Experts of a small language model.
Training: a variant of Adam for the experts, 510M tokens, 8303 steps.
Below are experts of layer 15 (counted from 0) of a mixture-of-experts language model. Rows are named router (the router's row for the expert), gate (a neuron's input weights, with its number), up (a neuron's input weights, with its number), down (a neuron's output weights, with its number) and show model dimensions 0-223. Each number is 128 + 24 x the weight over its row's rms, rounded and kept within 0 to 255. Numbers have three digits each.
After each expert's rows: a language model's description of what the expert responds to; "gets" lists some tokens that make up at least twice as much of what it gets as of all text. This comes from a sample of Wikipedia text that the model never trained on. Tokens count by the router's weight.

# expert 51
router:161103139095150106097127162124124138125104139119138082102136095091154150114096139106145096121161136055112139126116112097092160157118142090149125115084130088154111133155086169133107135126140088129111165146167149119128165132116141149138134157135163131114091165162150125133098099164145123115145126083111143098108159095135101101148114164160102122140143132153156096171131128194095160131111123144146159082138146115130122097154111118100133068138129146140132114127115112154138096154182131134113135122083115137124122137165170127157158121125129121140115123162141145092112110128121151137149162130100067133160128161155163137153109124156149117149096086120154156117146142151130135140127
gate4:172120099109122110113157155104136162094165153159141102118097136095098104138167121144128133101147125124102136096106162141165162127124121104144119114105134136117113162100076134130115106139138123141147121112127133112145111136125119110166169076202106142125140122172122102117152100147096139105133141085127166158162145130147116147179140155157110089115124142112089101082150122137129103128096115141146133079165087153116108135138137149109136164163145150145102130150119101127131118192137146157116165146129121187135153163118124093102123157159138112116125091123159146108125145181158121158139107132184103121138125129135170136133100160097126147156098115100117115079128113138122146152110
up4:111128096138144153124141114108184125152140135166135157157096115090121143130094161127109141110103129097149100132096133104134168137150109117138152160070145131100143139164102143146126149139130093122139109098166127097120130113118128113167176123145086168107152108111115127152140079112093100160104174182106130099138134128100135147159138169102134140106153082133123145079119129099162108151154125131131131086134126108109128127144104156114128119080141118135104100138101132101130133103136147154129180116127132139146123153136166111106093125134163189097109165102123126085101139128139105152094143145142059147151111159134111127138132142112133115129108139158134128144179142155178094077135
down4:134156129150129093116126165151139102157111160091128096137143115123160160160142139144137060114142153132093162098078136109141139145155107147133117120128133138143108123154109149104128148156133103146147125123136137129130124123103153153146112138156125164081083120107170152104167089131158117121140159116136091138141163131106136107144104133116119049160123097157151160133085152112116149130147115079123098130118104114119141114162100127134111143069097137153103119114111154127128097118100112071162069146152122136134176166109081081142081121121128149105082113069136136107133138138102130131123125110085134079115127170113137115106116112152121123136113146146114100136131121131143146107083
Description: Year starts, line breaks
gets: "2", "\n", "1", " ", "0", "=="

# expert 49
router:124100127112136099122136178141108155087129119105124124087149120091150169111107146129140108148120152080136153158091125072135129147160144099104148137105132099139116109149097170138123144136135090159107161141165113131098154126111137133109127170123175133142073132182103082113106099158155162075136118117091146094130170109144123134132130178112107113138133117157157090127113085175145154147095125136123147111149157127109147097143102140095103113133139151126133121096109117142155075154127145128087145120099089137136134141148186135153140119144098127151115155127092124110102128122140146160109159116109083169168130169126144120108109106124142142128121105085145130136136145148173117152095
gate0:096115119126182144124131137133129120096093122114068135107130127136114106163118151121139135150055107132132120130136117121106145106151174097116159130112131138123107115135071112144146146111074139119129132128187124082170128173139137139116106152084106174126076163122121124108164083116124113093133108146122109100138155137117134112134151153130072112129115094117095150105091144130106112141129135117158137142107128111124182120116122090141059108138149147141131149092099107154112094157132112123102170119118115104142130143149157139153087133129140140115103141161147125126130139129136114120119114119082142111123181134151100128161134123140114110119112109179086197188129128123119120169155
up0:131149105109138117120147177154121124082142111097142136096110146131126130134087157082125128153086143135077115119130140118138103122117162104160133116080140078148125142127107153145184122110134122127156093108128154105134127166098126127132064142095135133137069145154108115151159107145113077121117087124112063112135122153117160114108075140122112114151169105135103125092111121117111105095139149101141157146133111108153183148103092114139114157191099155121113114090107102138147159168131121088092148128131090103144118127107119125139134105108075117107090119091117133081134116130150104140102111147089135112110136171145123117113125107153139139134100145141132144159119114141128154141169
down0:147126149128129078081125108193133136107161162116179101139138114136143125142148153152142119097131120124121146091127169176154134150113082167155104137099159112129140143132163131103130081152174160126111099115060147156133133122127134119129122129113118132143149149153132105141161157163109134122148145115080149092118111131116117079113128134163158130138170121160157097158145121138128133129118139131097116114122104149141124123136149125119139181158103165159143105093164170176119104102156101126172141157159186165111160132142107122094147114152097141134118108120120144105138072089114135131155109105150137115139081145117150106078108144103165132144144110102119150122152132150111135133107
Description: Spaces and non-Latin script
gets: " ", " the", "-", "The", " The", " ("

# expert 28
router:129121162104143090094142174144118148118087115105151111093158086097148142136121139111129105104153142101109139125103124096108136122139145099094117117101142107179113098154102150092091104136116107131108156170160107108122161116100174167126125173144154122131083177159105136135095097169162148094098123094112132118134145102114132121127130147156121126150160098161150095132120111172097130120118111149152139087138124151127142098134095124084115095143147134127106128087098120133143093138142144106105136130116109131144137119172153122168140112115088136135103137116123128055119122154145134149130191101116113158166120163172154145136147098129159136169102109116155124143154147160181125120116
gate1:110134145080162107114166136056116159121114156172151115132169072149141113121131155136113110057130127137118138113123124139130140121098123118117140111110099101168120173106092122095152114100139140134143151186140144100153138149133128177128156111147130119103113158152114108115127103144151095113121146136167102122129146091138115139134142121107124121118134123110148137130157125129136147139098129073113104122124098158116167155147102110105112083175152134142120122094125107162119134104144084132101142137134111142097124140165124130123151141118118077138069098102131139127104132141133134126192128151132090141141126101172113192116077143160137168169110114133088103113115154111147184120129
up1:127153118103124100103120135065144124121158123133114131173123139161127102141119154144084160131155102160095137121128118156122170138110116157150118133147115136130086130127140112097137119140120146159165121159121127176106061151123156116164169123181092072109116142127114122089154111088089138157132144155119076158133130125111141111132130099139155144131132141129157166116121135117106109133163167103157114141144069130139168139151153170157145134151129170126152078113136112132148130113158125123153130141136129119139128129157094118126137125150113095111139100083144074122152112135125142097155130130152125120133143084147095113130081151096140120153162152157092124059124142102146144177161
down1:097117129125060100144111112166129162111111113112103133129150134127091060130124140192171139113159142102134103125091115148101126166124138182144105133116105139143075178167112087111131139100151145129154122098089116106124101157126107116180113128108107136115154118142158082173141146117090153128105128116127088121119130111125141131134119141123109116134126099099115156117149109116125118123154133094143102166131142094141145114146130131100143148097085144112133076130143116152189176121116158124138129110148145114118106155133163113131133155123125138085115157116077120127143114133110120159098176104130109132130138117157116081177169140112124099104170172101103145128144129145111108156117
Description: Determiners and quantifiers
gets: " the", " a", " The", " on", " an", " one"

# expert 43
router:115083138090098119116153155141123143115100132096127098119155125106155169146084123145117100106127134105131155158080117080125142129139143096080173122104166116156091099139089145102111120135131121144098150192168108112132164123129164151127137171162161122145077157160125117104072107130172157091115130131098149107153153105108117176124141145133115102127132102145137106130106107150109160100110104124153139071147132133119164100122096116094128101162136110097115152071111122134131103153139142126108123122097103131163137151149157113161131095154096151123112138133126132118095130106125138147128174110112094154156115159166152139121129123171153138155103092115160138150102157142136116116108
gate0:098126109172115112150124124143142154132177141190145124140132115143152143125113143145083131137107116119114144161104096096125149115110145120120120124109159132114120174123132149133058077107142127162108103095151108128106152107122116136094162165127156132118083123121158115079144129094144124107158125128124155150146139120123127157108087136127193106171120043117145144098143130121131100099123123102139143116123079122141118156120147166135161129142187105122116152086135105161134127147116165161130154154138117067151149162153076133134105137131104171158136131123120120153098136118115120126124120151145120139135088143107093103131113112117156163144161093140132129151153159131152134067113
up0:131112123175142093108116156100136128134137115165104112132181095130146124139133136143095135123152113123109143164087149076110141103133164099118104134116165167127112137108105125171105113128060109150128112128163108135165152130139111142121178148124137151111100096102162115135128157148143128132134126139111135165133121148128136145096141136117177137160121068118160137113169124126078118112150130141143109099111067158128099118142154122126164144125175124110091140095139121145165134131106136151143135193130125082121141177172088106137105159138115141125121132173138093157099146119132112139138123135168132123134079108140131106130084108101120132155159085110126106160131128104166116084083
down0:117123139128147095134129130145166090123155132133166143132138131098116132176134178114141111152125108199144135108137122101106142082125121136073162159120130099149130106131109134096138123111093114130102109156144134164155195159114114135133155100080169082163145163148132122145152129126141133177134141143107125143147169102114100153089110094096158098152126127107170142131138129054157142114104124120141138154139139122139138135134109130135122142176113097158189158115107144169083092132062120105117158161074118084119153134130141111131132140155096107154141128148158145127120122148127145114134141100114146124162159113126108135102118126131124147094102135161097126138106142142123143127169
Description: Commas before elaboration
gets: ",", "),", ":", " as", " that", " and"

# expert 29
router:138113191122098086125116131119134153094127095138148099135116097086163155123113136111090113120139151075143142129112126119133137156120156098108156100111128113161110092153120151088106123142144111162140144157156109116144161132111154174111172153151177130081110143165123091110071122114146157117127132093122143100137174104147133156127121130137140114128173086184131095134127105183091131131091134154134132103158123163101134096122087121098157133128151140082150150104136105159137121157142170144090131105075105136131125123161134131158121115136089138124142154113135146124110121120142164144144130106083116138159152144145142128141128118145119182152105092091148114122157136157122136113080
gate1:097133149115109128122108087131139133141111139175113111135120156082134137094118130135145148156116126129127131137140143140091157096111133120122186100147131153156139135152107098109141116157150124144137108133132090140193116162136124143099116136142163129108139150139132107140102133143126191129091196110089093108105112096156156172103144146106098130144062152102111142113110140156127114101166088124113118122134104156152128127116162145127104118198118105109113118096150118101143119151132173122140146161133111124144127113098138164144138123173147143159128187080120165142158139157141138126095105090102152136128186143146142086135142097138165151105138140093115126140156158119129124185130
up1:076152100091122104165105103103193119133091129153104126127091140104119132101101172133174151169119110158132163161143126111115148121113116051103171131168139123096121142186110165126149194117104102151125124095139072132139138136146133132111106118177108137101149151123188143112137098063115108141129148117098132107103111133126142124114143120093135108150087114090132153134144130107160140088127137118125120123149119097153141103109115147122096136141158161140175101147149113131188112149120133137110128150114140094178117134124143148141121144161148148162162152104136123136153134123135130114128106108095131117136141103103134104175126128115118127150119149125144121131154144097124080148125
down1:152158127151130114164142090144140131126087131143118075078140116146093148123142149146141186090130138093127134156117150102136135142149114152103135122148131130074135131170109096119127133127120114098084109151096099148136142107112153128110146122119146126147098134137132161107118129144108105132176106113099160197098147100150121129121130135143088170141135132108127180116135159226118136121071126112122091142121141130119134123115164143123088120104152080120118160116087131089095125116179074141150143135118139113136150142159152132143105146144107142155133171112145132149152123120111119107135086129148128125128173134097169134153118130158165138088132167114136130097105131121132125076142
Description: Infobox line starts
gets: " H", "-", " I", " Al", " A", " de"

# expert 41
router:145046171112099083104125167111093130097113135147158073112150095122150181121104134106135100119145155114150141131082091113129134122108154090097144103100116071153104102121106150129110109114127105146126175148127124151115163137111140149112139160130134131113106146147160117107104097160188141117127134096092120140168128123129133129143164132143092116133180103145163129156148121168089140144110118148136108084127123132080161099110122093086127111135140145091117130093129142135153113145143120111116144157097105126141136147159138117151159115132114120140092138135125141107072149120118122148121195087121115154146131152148161152129107101137131131148114131100157149095133154165154122115100
gate1:124105094110111128095143106093063077100126137125159107164087135125120128105104137133175138116154146126114155148115109117089123161083125124154098127133098151141097102143086151064157145104172149102139095130121147144078179126152128109129151143130119159135120117150131118092136114129154142143159150070103127113137094139110112127127132144156172127113112131127141114172115128183152131172146081153109127104144129095140098106117151109121100112104127134164173120111123107125196130114112127090127163162125147119122095085155167162140099117131128090132097114120146146139123140130137146088135135096148134110153131159138158116128117116129137154123152108157107122098163108164095150092101
up1:155118137124166151146133167145164161097124103115125135084116126140181100128149140138095133153160112099106123119143149125158138152144079132123155168077137107133154173133161115158144176169112098164150151114115132113130114179098122179164089124124145150132144141136121128127129146126139110115131115173129156135109164090129122120135134139106083108136143107147093122101127119130095141103129138114153147135145105155110137146190096098123142127170133165152107154201122143135055122147157147141112091100131090131106122134095126105116130109160130170126141134162123103101130116126148126189113131158116107116125108124135115168107133154150112085116072123126169145137127144105119149154108
down1:071128143121129126185092142152103154169126137147109162062104121126190193117136110136154128149154085116130135100142120108134139109143154100105112109132149125131104177123137102115113134187127149096126143112137153130103125162133115153143136141118133164099141104119130158117151137112114145117144120110116145081182189136157099164121130098144156087170143109106108120157138135076155124099150097116118119152122118138105155119147114125093116128163098131113109136159122104101155136161087166154116152114101112114121109102130137138127168128157135124125104188115084076114086139151141134144091143120121130141132107147161145153122153157168146121124120115097095172149131118127113105128124
Description: Citation and time framing
gets: "-", " in", " by", " In", " of", "In"

# expert 62
router:127087176113125119108103159151139152122125116122124080118136103103154162133079150110139116096137144071114155104047105109139148148147147121119129141102154112173095110173115154156126132152125101133081169138186115119116158108110141160129145171122167153117093154141122125102098107137144130115104152104106110126130169104171087134121139154156112143112119093154148105135116109189094163122097102150154144116163108161099153097124113130087123097139137132124140158087125140122138126157159146087120161119088123130134127127167170139159132132123089124130123165141105135118116106099140148135132150100119094159178123170157130129098109112141153167148098098129138120135124144142128137118131
gate2:102112115134120103150159095115177149127128157160140129068122130100144114086114156132133102160150157145113118148098092132148101105106180124107122144158127109160090093157079124079152100155152111137089149099137157129115140105099146127076109099129133119141088134103134098139151106127130165162130082121127134132105107148118160099142107141145126152092149126105148085155124065122166139129147113138130076133141132188172088124127111141139147168129101125131134148145109119144170121114095141137151114121119141129154147117127141128118133125104132134106116183093158155121086134096117118142088108152157076169162135165118119125147144144067141149161124118132109100113120139128158144127140
up2:161097126095097108123155094107173141093161144125174130082113119111158099136091132133178118123104143130075135152118096123208112129156148127122106153112146148158132133133073147107125106167149106159129135124136139102118131142152120102085149155116139117130067105144121063128144148125121133108124110115119146138158095170136160116099161154123089131176145125161110110097157100142141148135121151164153111157162112142143093090169116122156142144153117138141131134147102088149163143121123124196155112112097116146129117134124134123108129091142152123121179156112098163133148107132135135123100124092146130115142113127100115165119152112106170170143087102110131113130107118135116129129154
down2:108120142154151148136164108115155126109107121151123105122137130081138128136181084121183129136139150090120115148187118164133100137104137147136130132092103151135120158126143125129085134124163093134157130099120117094105170110143155146142151140119144079073120172113112139151135192105112081112141131132136163134126111121150115116144123109104138137129109105156141126119112126164075161182092116122155120132113135127127115093131140150129161092147168160107143147127135123119152140140193099122134111131160131123140127122159157091138165103123145108120109147116132104168145144119117143114174044096146175155140128117108130130125125173148123095174124107113113151114134131091149113161169
Description: Player position abbreviations
gets: " ", " L", "2", "1", "L", " l"

# expert 5
router:127100135116115091099126170131115138109115108148139111131160109107158169152080134119141110110147148078111137132094105072101139148145139084095132108079136127169123096110085176112133136148132103142103168161157132108136161129119166168115143163119178115133118183153115112109122111134160134100135104132115133098121150094130109138129136159152089148151118118165139090140098094164125155135092092151142126087125131122105164086135099097099130093148107122112148148115092129164124117147140153093111117112093112132125144142123171143143158123142097158147105143136106152098110097106148147148159163103112103145193145149134151132133174102146170147152118098109158118154160132127133118131144
gate0:157065140102107112119109164110100095109138085139099132101194164112104127174108110134083075124139137088134137116106111092153113137133145123147145112069151095177176129136117135124138128138129107108132123129133120107123171083134143107124152179105109156135127139116138095166161097155132140154139133101106093081120095116156106141125155158138124117133142134134129099114105134131146128146105113105144093120127164130080151106099109101124084132109105095158102151137145125102115068144147105126157155129097114129119141112146201127123130149120115121180114108147116103123109126107168140161109121130108090132135113185133133147167096105133103128133134091141144121155137121136124168093137
up0:130122121125119119130115173100121108131179118149141157088205167094126098134116122160103122173088121131141113143132141113153138124146134133129116099130167096144151142145163134153134150123110083141118108109122137096127155100118131060093154165137129132163145147117136089179175113124125167130115135106105097084133103161138114140098145138113138123167177122113129130110131112127158104120123107134151100132105133139123109110094144144139082158115146113134083095148137079098173099125118136143132118097136148139158144121131183121096102143100158157134130101124080136148141130075176138155085129139144119132090121151110112124101144125129093108117107086189097147133141132129096153103117
down0:114135186109102123139065119117148144129147129098131098117182092166108119176144160115129112148123105085112077155111157130102130117114183142165136126135098122142145148130129107120139165153120126137112150199159107149181132115123137126157147156111156120140158111085128164137150104117135110168111129168143096143102148185132113094168146137101111130153108118172180116092132122201130136088182147157143129133110135118127100158115121157118125127120163145111109157119129129137086113132158151132151130104127123135127148140130095107156107095146124137134118137151081166133122102111131147111173134111112118088138175113097142112127132126139119122115149167128135142128181143102118113133133
Description: Locational function words
gets: " the", ")", ",", ";", " (", "\""

# expert 56
router:143084138118112135141132138109137123124097119111154110135131124124170175113117104133141111109190153072113184129099132094147168114133133101083125106099132111157142116120104138119147139141122070146120160181150124092140165130107155159124149162133140105124076133158117112142105123126128139104145116131106158117100145103150124125104126155128082128135136119142119103122135134197134136110080104132098149080134115152103157096127117084095085096115142115121138141117093132147100102147193122152105166127112124098121112151124180151152141095130111132108140137165122137096087080129141178132121143095131123142151149164158149099146131159143171119157111099081153142119133151126117105140140
gate1:156106139094159118150127133115139149145098097126175098140128130121138117121092119151123111105157147135127154141119117097145140113172141139099100118163101112149157128113135142111132133104184109126151150130148158133139215105099163146157094118125106142135105150142118113091103102099140082129152085145111158163104115152139151137135118120173125097136143120131116082193152131131105146133093126175136082110102124116077137102135154113128095118113165163155137139100161089141095127121151139152145165157132152204095136090129131098120106117177160113124109150145148061112093138091117126119144143096145133154164143139119138142136152134120128102136117132122154134130134117139166156105135
up1:140118130123156121136117140094143149148105095161117135148102149120153119102117116150139145088148142145152131135135072119149124111157097136073099126129102109114137165153176115114103121139139108128150140101143164157133231133079167128137096118142107099141139155126120094128117108085140109092151125160105146144112126153111133140150086104142108104118175120115096100157143140125127164128143153178128082130077123074061129138113146116142102133097152138112141112141163111120095142121116136150143128181147141126127138149122137080102127129181134161129092097090152084107095093103141131127149135146163114152132115135131163126116142140132121117151140131103129081116147156124141157139104
down1:160102134097123131143128164182149105133155111103136135200117159132090102106164149123112154164105154105134128109155148105155125129147129121134160106117120140110091130099151085175119115136147144134144118121157092125129110100108124122107119135148145157152174140124139122111151114138197070112123100139135153135173117137142102121136092119151135121093089143151114141079171115069103099108107120080130146113146087117176148135140131166139158113134125149169090115124173108100083107138139146125114158097099091119148154152128103121114170122174160138103129097106136063134105110107138118122141115117101097112130134115095147126099121124144134129141148114088106117138149138108156121157122
Description: Digits and consonant-cluster stems
gets: "0", "7", "5", " c", "3", "8"

# expert 19
router:152133158114110079087134159136141181115136127124151106143144122087155142150087136121119100102134127107114162152079115106114130137141144124107144119092131113160129086124123162139118124161111099146106157170192112115141129127121147151146165172155173110127082161176112106106124122136176144107137135113084120102119171111126095148130130157145096150135147094148148121157090124163116143099103113123142100116115115149103139076152089127117129060155121125106130108125116120151146079128172156118101152132084097125127131126140148138140174117137111111141123117118110122110105110136126152163134202108154089155168136146151171117105108118130149127138102123103178147120140127156156127121122
gate3:158135107099126111097139151115090156151105109124114096114106154073116128106133111146109175079150173128083140100117157140110109111160088118129098126103123131112145129106139128139146133133122116150090141121131159109121119134092146175144074157150115112123079132149113161107132125124160109148151149107136121137167130082132176149133106111122141116141156113110119124124096141138112158084103111166119133063135133127117139114132151104096176105124118134122121155149125156101126110168150111066087116167105099150127127083129145091127167123127111103140150120161178128121104113148113174170139142068108123131133110151134140116131107123188143140191114125115135159115106128166101144105128
up3:146140123129112096120153123109124149150127132094083123115093176079132114108166113121115176101132130132113127106130133148091108115150094150151104145140152142094123143098167127151133123107096092175111094096125145111149103111110115149130089148127114099155091121140113166126162142111152092186133149133126113137177107087089183129139102081075189125141180111107110142132097139118150156119110118148137154081122137098110132106134134125130188109126150107113099096149141135102139115138122127078126125156088109139156140099116118101115151145114127128129134098144143122144137125131121166172128167092097142132105099119121104095143122102173146112157126159117077158100152130155130148101116
down3:122119153169076094137156114135123114143122103122117131088141133152128122115145110182118149117116085111117157127098108147149140098145160157134102099119131117116118152132121136133156132178151124123130108112093096111130133138100159116110151164162159096132081100137128121112135116105086144122098120107177159136119123140100164054151155153108185069118158139067114093170153137157098108133135113103104153132100119134141120141114136126112110142118116070108125115160120117145135137098124111142133119161123125105160142104128123132113112142119124169089156150112153154135120114161091082157104132177124088148091132136137114103132104145160109123103142155112147147145120185130100167129068
Description: Articles and quantity words
gets: " a", " ", " the", " an", " (", " his"

# expert 27
router:130099156123117089098111152119124152101131149105143099114146111092165171159119150118132111128117140090129139144100091071109181144117141112090144098139132120139136076130140126099099103115134114140105157141187095099123144120123134159116123134147141147136079134164119106107100149159163144110128151104106138103119173103149105141127136136155111100126138082165136146171140098158106128124096131131132143085127145163111153063159125127118129113160137156120128128102106144150143084136178143120077150154091098138148128174172168113181184121149123122136114111147120157119112139145132142145120130093114079169170140135148152149123125146163148138123106111107141110117112152159153156150133
gate0:109126137138096077151123145077123110148128154114122111140182132131144102148137139099126108079128105153136115120143146078106117095107132129128169139123162124134145084081112164158165101135123124155135122128134130130149113094137136146053132169156143134095102153119124109112133096110144126087115128116143141098165115107119115148130098125110114132173109116118164115101087116117136153126144100099122095132110133109096184095069100138104105088128118130130132127132069122125117131157051127108110100120152109157118113129101135101180122083162087102137095147131094164117109128136088150131110128150096132125119130183133124138155082101134160132148110111136111122154153137144148156107112
up0:150143136147088115153116118086126142117119183080130140132135129133107087138149169111132165105100114135168143145150081114102125161099120133108141135151177165131160109138165126133074134137144115169152144107145115096137110146112099121084127104178135131121053128128136118097146144112163116111125157144105137121169122157094140071142105121105074106146092135126125122158121137108151124114146101081132141107120164129137160054138102116139138119148147107114146107157109116134157132098073137127106140128156111150133104168122141136138113136166141104131123080126080149131179128136141129123112092151126125109104169144118163185134111151131154128093138123142108153096126139156119137146140
down0:081148111107165106128122111159137110142121130145148118116147142115143130187144117136103121094125155242125118171138142121131110092125112125114104154097170130114116126114156144094157108120139147147139128129147106123126097109140137116135137134088124107128135139107126123110104088124128137122130146114144139165161145131099107137132109127113139118140131101137164108089106149000135115137168123178095118133114146101091153136070111141141132098142100112137138120133133083115089091170133108139115092138148145167107146114143104119100094086147110128133125116130093127136100114134127120138125106124126137137157132098149133151105139103110144154147117109146128128099120159122118137127145
Description: Opening quotes, prefixes
gets: " \"", "-", " (", " ", "'", " un"

# expert 36
router:136095175070097102115117153125143165113125108126159039092102108128124128135109129096129137121143121076104147141092122099140157122119125110136132120103118077126116091131082159123146125154118120113104144165159140131141148123138137186144163163126169129116106134156114134126105111120147121150143127106105091126158164110131112140146144153118110109124118119139149099127085116181096145123098134151131141131156143108092129080141119132111102089171089120118143103130084127115124115148164098134105151168087111124115147098117154122170135124131103150147088151134119128124112115116099166144115217119123110149149146170130112109115107104134159170115083151118147146136144119160153106105117
gate1:120096098069144142124093152162153139087157164099113129074149147158095142133130135111095176147110145121102199148129138146137104139124080133163113149088126124121133138133153149108136154100131126175156134134160138122127126151136115136131139110092120096154102120127123104153119124123113120150144163170134149099159151155118145145128174143107153125138079125111096155125113133129124131149133131141173094133127145128136132138116135164129097153139077160108077088126084133114166159124132142131080138137105129141154143132163121068116144175162123123123091172084120155136129145147139088149126132116100120131155156111108101151119193120134165164119116132141124100133154117157176161117139
up1:133107090129107137118120104116128100121110152088124130118127131118152110074131104124177148119098079128138125102141126123104145100151149129145123105108103139115100129122119084159131162110131084144111082121157170108113154086109123165117157070124125124113163102127183131143122116069114115138147080136134151086100149135095155137125124133124150108085115121132163167112113073150124107121120107098156079111129146112158136111155045105148133121119121135147139136123112092111161131148159129140125142123121144131122125094139165091099103155098096150133158131111143148134145128106117112097141091143152054130120096136141147086166100172139080139117117109120137110100122107160130127093140
down1:154113131135141140136176152085127128100062101122161129133133158106127128121132143146115122132141128157110164115139099141167135114118134107135108152154097108105122164139147165147129119108135121136152128152091134116120104126134172085191125070099101120122149115130128112142144127146144129111156103115134138166130117156113137100095164119190152149158095138147166088080155143124127108117149114126137163137145140125185126129132138096114123129135125116120158148147097096122115105123122132111125128064128126088137117159078131096146179144133115078145139104118150161110135138097134161146126173136107112182117135108127168134125165122184091109125143132077140164152130096131088117129066
Description: Stat headers, predicate verbs
gets: " |", " was", "\n", " is", " were", ";"

# expert 10
router:154095148113111119102125142139132138140117128105129123125142123111166146178112130108135111113145166105122155123092132095124153116107120080113141127094142097143152100137090132123119135149107110111094173148150121110122166151126151143115125179137161153103093144181128133137105126150160136109119117103086148136120140095132127153138152164165107098119177080141164108135137127138135154097116108150135113096140108145080145100140104113082124086172113136120154136100110133155151115147169134094107144108059095128121139144136130117158147105137129122160139128154114152109126111128125170144132221096134086174173135137141172145132140138116161149096098118105169171109166141166136130121123
gate2:095123114152099171099108153080142125142147114123090130154095131096131105155122127132166128090159135120126145128147133109126135110126146101129134148111131101114144130102122116093140126146119109076123098164141121103113131149121139166141103126162164149115145120115120175085087179127096120137123145154092092126128121160118090160122166173090146096125143113139144127104125145115117151107145138067152089124148117134074123135138090151125174071162158132132145133123123145146171170099123126133154190119109093136129151155143161130164146151124091126097142111125101124143085147168128150110115118126159099148138124176130148157123152146123127125131155146163154186147086109144121176140102
up2:100129134134090126087129148093133114150163119132087132148111144145118089165141119161140119097150131134139167111149139133136115099115137117121139138115126076114151117106123130128152118145139123081117112139132125104119135136141135155121129138125154116119147118106133171133101159141101143137100136162095096098126109198113105150085162158103137120146159101148093135121154121118129137113148141087152068115127093118108112136107069162128179105171135108122138100080139131150159159097080123126151172142123107154142167159119149121138144154114104142121122119116095146123084136167121122120075122138170093137158112176134152123103184129122130119134153162159126191149097106141145188108105
down2:108132124147107112063137114075143119154182099137132169144159092075090119174142177149112155101120118168153152124148125103104129119067141098119143152086103127084126116149158138117144139144119138161103084135121138118133152148153132109127131146155143155099076064145104137121124126132097118134107140134131167121130119122147131135124128126152122116161146162141116115123133137088159124133190151081158114128125152155090149133126155146153152095140179088130120143132162141149129165153122143133133145185160146153125162123126118130166103132133139109138134135117124109151128078125148140133125167156131176128128156153150128141072120132111118151114122125165090186114119132154123154146122
Description: Time and cause prepositions
gets: " in", " of", " the", " for", " to", " by"

# expert 7
router:138077149106097120121123171129126156118100133111175098149134098068179129131093134133129114097138150086124147143091071097083148137119139117094151114115130086165131113136099152109116128138150101147118156155144124124127171120141143146129128190136160130106116134165121092114095126133201167101121117142097130084124161111127112128123123140131096132136143078177132119132088130169140157118104124120126146101131112142103155137136120098100117118147112117117124123104105123155119142147132128128090136136076091088114142146175143150177172133155092132150107134160141105090126141119144145120110151094134093134186136147137150127139114147138160151120136118103159119086166140175138133139122
gate2:176087112127143126105145153141130097093139131125167156163181141120142145099112131096098101123143121098136133127124168115047141129111117161155140110146129083144127108131141080082159154078129096132144125157129195122134153116106130106106166121155130119128128112099162109102150096098157118135118083139148147102107108133175119101161122153122057132149144129151117096155096128150150147169144114148079111106082147110122116142171135097131134097105139136124119137157133164143089134130107147122125081101090120131122123123142157089145091124152116145092105136137156126153133117088156166102123123109139143133129150153146155141111168153124109114148149132159125123123147115122114166155110
up2:078137128132138116082111149101121109145091129119103134142165162149159119135135055135101112136131135116141114118125160130140123096112134154105099080151118106156151112117093151077160104174115143098141154122128138125147168120084134147121096132140149145143174127128114147134111090142162185138128096127118138165186143117112120139116114116163144139127123148112134128080103098097105142119139149144128081113134095137125122155125136066130093124076169076098157109125127149171109104121107122083123121135120089111109143101083111120142121150156105161125125099143096108109139112154084112106120150129135087150115143147130114106140128091148134156140116138097143099136093131168130178123083
down2:091208118124135094155135105125153110102161143122110109113123148147100115140103146161111142116156100157115145096123130119146123109162114109106113152130115126161143134140100123136130147121126150141132109108164092116187148116099138158152142137185107154116136142116123159128106135153123133151144142101143106111084121127137116060130150130084147117130144143106156090153134095148123097159127098134143154149148156112154151136138149145139143176156132150115126150111129143083134129141008136157125085117128162147126185091155148101128111088135152090157092165137098134169112139144125147158127124132129161134100139140148118139138142120115085115122133099149160158147100147109124115113113
Description: Abbreviations, names, table numbers
gets: ".", " ", " and", " &", "9", " ("